Below are experts of layer 4 (counted from 0) of a mixture-of-experts language model. Rows are named router (the router's row for the expert), gate (a neuron's input weights, with its number), up (a neuron's input weights, with its number), down (a neuron's output weights, with its number) and show model dimensions 0-127. Each number is 128 + 24 x the weight over its row's rms, rounded and kept within 0 to 255. Numbers have three digits each.
After each expert's rows: "mostly gets" lists some tokens that are sent to it at least half of the time. This comes from a sample of Wikipedia text that the model never trained on.

# expert 32
router:113140185124083087112140127141089117140095119154135126143163135138102104147138120121121119126148145148099149141101072144149088107136104121162128143120135151139136145133130132151160155102169127115151138139112138149148175139138131146139113196074153130137180079179107144143164101133100145100154116116128155125186143141131119111102125079110142092149156120143105147141110141133109097120112
gate6:148118162119126117117115149123124129094115089086128146137168102097125107136119134113127127132136134123105159121121148133167124118085071140129141152085111139076110134117102134161168139136124142119143099164110140152097179125139082176102114129080142152133177118125115191125118123106110143130161128138147131189162110111126123156114139113124131137078173125108120139091091115160114139099160
up6:164157116154120131127130158115141098123067099114141101125163137141141115115111093119108084134176139128145097148152131143110126133184192156135144142066125111177136154128140100132108152135156095145125087152114130145099119136116156095126103128171112159132102134097108179156125145136139126155134134113142147111111128110141135140152115140131137096139157140111145077113154157125169155183124
down6:160123125100141091168116139117116155109122114166111138153129149153135119124138125082157147145111107131081091141111135118134123158126106158125142124070140144112083161095134089120108140130201124134158117145130126161137128154130122124109107126108128146151093096123174117133088162121132145142132139133087125139097113145112115108128158143137089124157199118148090108171097153118105084110087
mostly gets: "\n", "==", "\n\n", "===", "== ", "). "

# expert 19
router:097137149118096132119140104162102115138126104166126138135132152158088119185131110096106102124154146147119164134109110141145109116149106133148131135130155138142149149128130170118202153106147101100143132170115146140154119147143135161145058163134108147148148112117107139158123099141099144111125125130112147085181136180135096138091117114106124110168145094152110142163086150145114103118097
gate2:072105067123091132124135180129149127115106118141123107147122130143067075124132111054122110145151133156108143138127089103153112146125129142148128127102115119156112098105134111118132137131134118114145119138135133090145169149145126081161157079140118136149134096089088119115128138150129165079110096105133100097126132187131158120131145115124124156123144113142116131123114182092142133122154
up2:107098166099126112151112125092113128133135094087119116161154148119159157123097152140112073153081144145121168123118156092133074116105165134127131178090155108121146141126126133099119141115164151131110065125113156152136169117126132150116098123165118128136148164087149144119137100131081135117120107111100138092116143174081142125161136085081113116132111141149116134150136132154116136130127
down2:118113135141109116083120120141127106116133145139111115151141155124132155120170072097181141146150157183143139090086105122129085114161114117166112133092097137137120120132133102135140138117111133135135134102136141169096114112131100168174123145075126125115102118101123112134146141155088148155138170104137167111165118171131093126088127147150122114159178145138170097138125126118108164152089
mostly gets: "ers", "ap", "ath", "od", "am", "og"

# expert 5
router:092150182126103106099143115144118119144094113158127135140156143136099098152138112114109103124145164158104138139121105177150096097140114124143122175135149160144133136140134133125148164110136130104149150145102161153151170138137141132140107173088147152164179096154102157154169085136121143110149117100112153116181151152137113089107102072126137086148156112149101152137106137132114103123122
gate6:095155206155114126128102133170130138169092103128156103164139112207124122104133139142084095104153104166109143103152139142120097127149130130099137200126137117134123111127120152136098127082123121135153131116147142100120152117116149117163107130132138153136118159092141144141176127084135100144119144093112122099148140126143152106128102126157120129128109157118128086118096111099133110169152
up6:136169125156155135131097141139144165135135141132119106119080124125154145105086118077083105138086127087105124129128138138153077128132096137165143147108112132124123169135135120130110127113154145184168152171155126111143113155099101115144109132097164166171124141115131123123151138086171174136140085106110119112109106087116126141102122166151106108133130152123146126114059141148131114134105
down6:129103104110154164140159159089170110104143133123123115140140120100118100126130168111139149122112074153099165135150124114052128139154113141128111086090082131124120113144104116116100148149151133143090072145139106118084093106132134122158104138154149126167104166096088098126099123100122149101106124147120110132148151134102160173120127148125117105156123136171076137113138129107108121132129
mostly gets: "\n", "\n\n", "==", "== ", "). ", "=== "

# expert 47
router:135138150130120112112144096152129119158074113179178139130157148142114099149165114105089129106162141134101158182097107149166117120137105121138098122109140148130142145173175133125119134124145097108180164144122140106159137156153155141129117131099131168161145107159109158147131105168114129097129116106102156120151147146136105104077117095132136113143139103126101164149096145155086112097119
gate0:133111132127118164112127125159150097154122109156093096125185155101100142130138100155126163096117170132131110140122098131123098168131106159136145128136153171151160102167128119114129085115138112097158162128126091157146137178117115131122150115135113101130129133128067124130164124120125123087096091096106095127164093134138159108137114059150132127081133094122112086136124091132138144126115
up0:153112122147131163113114107134161139103136110124109093142152101121162129118150149096136117148140179135119119159130119101160088169110093143139098166109123113139158083130154096174139103153123117132137114143128144145117136097064125109182152132139093173145111106133134170126105128166120113151115141122156164160137133131105164126178117105133139162108125110109114149143131128136156170057122
down0:138147108145121088104153148070129116103123179101134118136135101118074143140119143112109117108097110099118110156131134081144146124113175171142102151131155097115144106125181158086133170127158119109093167124149103137129144097075117122111109117159135086094118138129121106110137132141084162099145145130138125128123138137109096153110157127141147119146091114098145136069122135149117123074125
mostly gets: "(", "[", "|", "– ", "/ ", "^{"

# expert 35
router:134148141139111112122153097107109119164109120165158149101160167131133094166162103094127091126148133147094142169113123182158125139124103121150124149136169159123114145151174143151136142072153104104169175137105161113155140149141150139121113130115121156196127122164099152146121103152130134116133106108112149146134146177116101111111095095127127110144139101125100154131095147156097104108136
gate6:104161134130100102080191100125120119156114093134124147100181097139116164152135107095135132147125105143120115138129116145087135089168118127141122170114100130099097145146108142131142139153117167097139132109123158148148085133115133162141115139134181108100142132154128167125131105117141125148101150137107095118124092128126107108172168138086152149130086144133177102127109111082153123079137
up6:130117145150133150115105170106127119081131127149141100113115139147122127142131107121092107114189097142147130138150135110127114137126111147146130196117094145111124131110165128123114121112104111146117193126118122096102117137093099108200127161076169096106117136102151082133143168116110115085128121107135122104156160127147140126089160131167140163109137157106138108164118146138104116170147
down6:073121114121163106129129119107180085180114149099131120100156115160149137130139134135135184101156098152105178157067082143134093105127160167122131109133147115140131175152125146098141127144118110126120137188106140151136154148177137159133107136126139134163136171133149133157113129143135112090095144113113130126141117170144111148128160124135142156101150134100138144128160121137138141092108
mostly gets: "| ", "(", "/ ", "−", "[", "; "

# expert 18
router:141157182108116117069158108146090120164116111130160155143158136151112111141149119106142124122131137154100136143122117152144125096143114137157096147107136132150148145150153142117124125142134106116142134141129137176139148156160159190116117145114143170149123133188143161154162101142128154116187161092094128122166161139144103107119096109093183131139131118138098152143121145142074119113101
gate0:145082150126091139124144137159141108130096145110145102147128114163119134156143124154120110086117133117171128081109119154169120161150123114196130132084134140128126154152067158115148104107086148118127158152114121136135134135132116097114156111104136123123105126134132107114110106122140192085086143157156140152144157134171107136142126094140135131119146132179109156151144082119084173132115
up0:138137139153174082128133182133103116095158186161135129156130163146134126138118140124111135077130125130126116123131148118152166124118193120104132153137109129104124115143105132141137079159141141151138134122144170105101098151135109137113107097092138141159115082116104146121102150140101107134140096088143116135143104141104138077106146152111142122122041106168111136141110127142125161103103
down0:109137129086125127124093134112152123114131097145142126109107076110114121083125131134131150109134159114128140119169137178124122141139142145146119101140073171146105114146128114085057093143117146150107117147121146142104116170157120087118108106104155114159169125184102149109090122132129135112106119105108075127064087129171140118173118127126150136096098133136117153151133141130137142107122
mostly gets: "that ", "which ", "It ", "who ", "this ", "they "

# expert 28
router:116152141094086105120140125144093121160115111156132163151154152150100096166161111107091121123145131158092138148090104144153120114140088127144102150122155180147150142148136141145123155127152113115149134146089148150144136147142131171126130153104102142165169117154095166137153073146100139084163108131117167124164144140148102099095148109088134098138152107117094140141119158133101093114115
gate0:129119094108130153117115076099112106114129139120124196144134153104128133151156147106118127149140148146143135130137103145165102132101128130135127106133085142109138113120113117148148148097140164085107166100109169112086150107140136122128143153093165143161111099116155114112176074068155112151107138091102109151158123163141088134130177105111138137115121151121110152110171152138138163138096
up0:161109090101094130103107123114072104136173117145137130124085086153107137157160118117097126157090146155073114095126112103117161119095129132148121152129114159142126130101099099155129123162179139118112103148125136083125126148118108109107175141118134094181103081132095128104122121122137147146147118152115165164151113148143132131159146122098087098107140121117087159127144128106114098148147
down0:113143130166170177151139155157117134105131176141152103126125150149137119126122145128108091099118159114138129146178145164139157102128155073106091154123139129110098139150135086100142099156144124120080127120159136123195111132118152133123132108164134122110112133107116142179104166116105114093147157151149185118132150065107145142141107121092114137114108092157138149141131133123130124100145
mostly gets: ". ", "\"", "but ", "). ", ").", "\". "

# expert 26
router:130170166125114103078153100147098110177085099128140148151158134136107117134158102106114126109151138144113162154113120134145116098135128138143118134133143152143155143158151148105123143129129118099142139160115153153152152148141171137128112153083136140154143150154118149150155075137107180103162131123103190108167147165145108095112124102090175111142152083142108148164103137141113110107108
gate0:144125118083137126083138106119114109157134143096135146151085135149119125150137083112158170117108151114116141102124169151165120122097125158119112093162072099138140079224127118132094141118125101096143112114163100143115122109111070133141134179119143141156125132146122112137172110142141176108118127128131130107139161126147121101110114153130149126123119148160103146129116105085116130115109
up0:172093100125130111135083098118109105132082121100131154168124156119148131176133144074138145173085165133145115139124123124153135073108138120145088149163156107108098110125144127154160132087121164128106149144127171158115135115123119095103109152134123151136096119157144137100121070116166149157122146120106094108169126141129163119150129138107129146080147142104097128132142089113105133145132
down0:120135156160105114120132140163128145146146080125115107158191133132130163166118172136129112097113121156150095095169133151087173154153095098093158148145119168137107119106158136143137123096115142155126109075126116119155128097136127117146139110111085113110119148133106166129149141111097093119142085091097106164160116125162120117120107108108121165135138140132177101132136096094156125158135
mostly gets: "they ", "United ", "Party ", "League ", "City ", "people "

# expert 37
router:131164154087096134107156115130079118142135112113124164136149119155085112136148109069129112114143157151125122150108123134147122112167126132139096136092145129165163159141150146081137150135140106114156139164125149138149145153152171184158100180111119151133126107198114140155145125140115125122165161118100139132171163118149098114127099129089173132142146109151106135141129129153092117117129
gate0:115142109124150138140104070150108144106156136151107111140156134159153122130124125112152122135126148101152119129125095153156157110097111155162127108112139110140100137149140100130141120146137135122098102124113106164099131094125129112107065156145091155108182111118079142129135125112073187160128135161158072122125149149112143115117146134165116107112188147088103135118162142128175118154111
up0:082086115122157133135108112148155091158116140149121123122169161160138127123157079124124091150130134061110129125140137135134125130124135114128160117121133116076158101170115157151165131145142133165118141091138133147091096112121135083119120114124159087146142105079169113085112101109131130124102093145135135131107130180158134168155143130141129115142125095078118147108133140102105154111079
down0:150174147099125116100107132147132148099150103126139082099122166146153186114109134150171112127159139150178139102110091128095121128128139157112132166135101127105114150072122129147170103096092099133113095111153135125115113101135168130130116172144097144117150119101124155118123171150105121140112106142102129124137161161139107090108128130142116100101146181092166147126104156137104119165115
mostly gets: "ation ", "tion ", "ated ", "ted ", "ations ", "tions "

# expert 17
router:121135138110124130096146115157112121139134086124112127145142119136094125188150091094085102116154174171141155146094111134149132112159119134153115148099132149140156136145131131121155148068148049085145144141115138130135142138137145148158080194125138139152137098128090154154133124132130146099155137133124145090161147177137108134094129117100140101160146103155113143151112151148107129112135
gate2:163166105150133129149085162113078155120127161134115115110126143066127102104146101149117100151136139144140124132120091121153161163183128152173093130108130149139155104155105123142146152135129093128163111141136150119138131163162150142162109143147128134099158098124144158135166130074122151102118111132132138069104106100135131170097143107134073123105145125138126110115130150165169115114142
up2:128076159138131130107118124144098083128123098121111108122116111129139165125133075109140121122105129134121145087119140108173161140121146190176140186129108135163149118098130147118142155131164119117136120142154133117155110123062119150134134195116173147122117102091135102125143160141137155134131171168116130080144102174117106104126129131114131118096159138130122109107141152128084149138149
down2:128111123107139134096131133094100158137161115074146154127170139089157083127147105114107147174134120129117146089116093132095069089132123156122108120133151140084112139148129140136145148139125114136079123140112103122115156099127147142100116107105166158151163121165153120114191090126106138109153095085152145120129157136130153142172108109134127135145128121168123142190160108132115157120144
mostly gets: "tion", "ment", "ers", "film", "ther", "arm"

# expert 31
router:105148135125122112117169111166109117139116129160142177138138158161106127154146123101118121130145159141108148158103099137152114121141138101172120143116157146156164165163146141127157138133157104084142181147110154134160142155148134145157117144113088162162130121163125140162129114162129144081144117120135155105161132151131107080093152090147136113144179103118078162141111145142113116094084
gate0:125175140139121106139165121120143190110092133119152162117098094149137134194098145122112174059094122126096136108105116181141149147121121077135165109129128121112137112151111131113165113170141115137121141163108110127156103135121135126125111109127163188138153148131117134180111161124109144131163127137168174132118099134163151155119140122110092136143146099106115123121134118119132096132139
up0:122135111162094128134162151150116120121102090177136155119111167111117131204127159147094144113112144089131120083075178123150140132146155129110117093169131129148113097141153114150173121102122143123079166105113112146143160149111137142109131134141116118137129110087132141182131132113150138124168130112116124162154165141115162104157078151102112115110109129135140117117131099111124101160161
down0:142154149100150093143166085112134164143150111131147175116104127163112151132106113119091136145134183125123147124148131154165121102159138122140108170123123104168137145143103159142146125175115122085125148149116107141163120148119106156198165094109132187158158168125156129112139184111129149123125142112165125120144106148110122123125111144126124134093148142117120138146141175111138165128089
mostly gets: "ä", "David ", "aj", "ș", "ina ", "io "

# expert 0
router:109151121128125117129141117133112129125114102167132207154145137149074091132151106094125117128147141159097144160091098147156120124153134099140097137129151153167123164139131148140119183138148119102149156161087164133157138149147125152163109127114100157158170106159122151139126121158109161102122131111102150100147151133158090108093145112120126111134146094125062155139111136150113093108116
gate0:144152114134180151126122134130148083126128128147089162151132169133098147124174107145087133119122134138108113109126147126102102145091145154118118145128130183161098128122149114173100127143157124138183118132099151183121131179175089122146128085109079131133127103126134099128138149130114120077167130112099147159133133126098133087144131094134141116126157141130105126128118134081106154168158
up0:151177105172154143095149176087086105087095117139116102117135168128130140129122096165100114113115145147137121104115188130133109158105124157111100166138095109153117132115159135091128102161112095137144124150157114133157129215129109095135159155088127115118129106119126094107113159128125177101162136131102135135140098108121129108117136150119125138109162106136122118140134161112115143154145
down0:136127076132143134083130133137120116140060119103129126126190111087135163123116137125134097107152116120189117124140141156087142191096125157138089085168088121146128086108087117120115093170110124162116122108142115121158117139119154145115145123153156134115126137149134120077130111112133133140153171113144108126136102102115119132091142118101135134115163145160128138101162111084108153139133
mostly gets: "u ", ".", "z ", "i ", "'", "ai "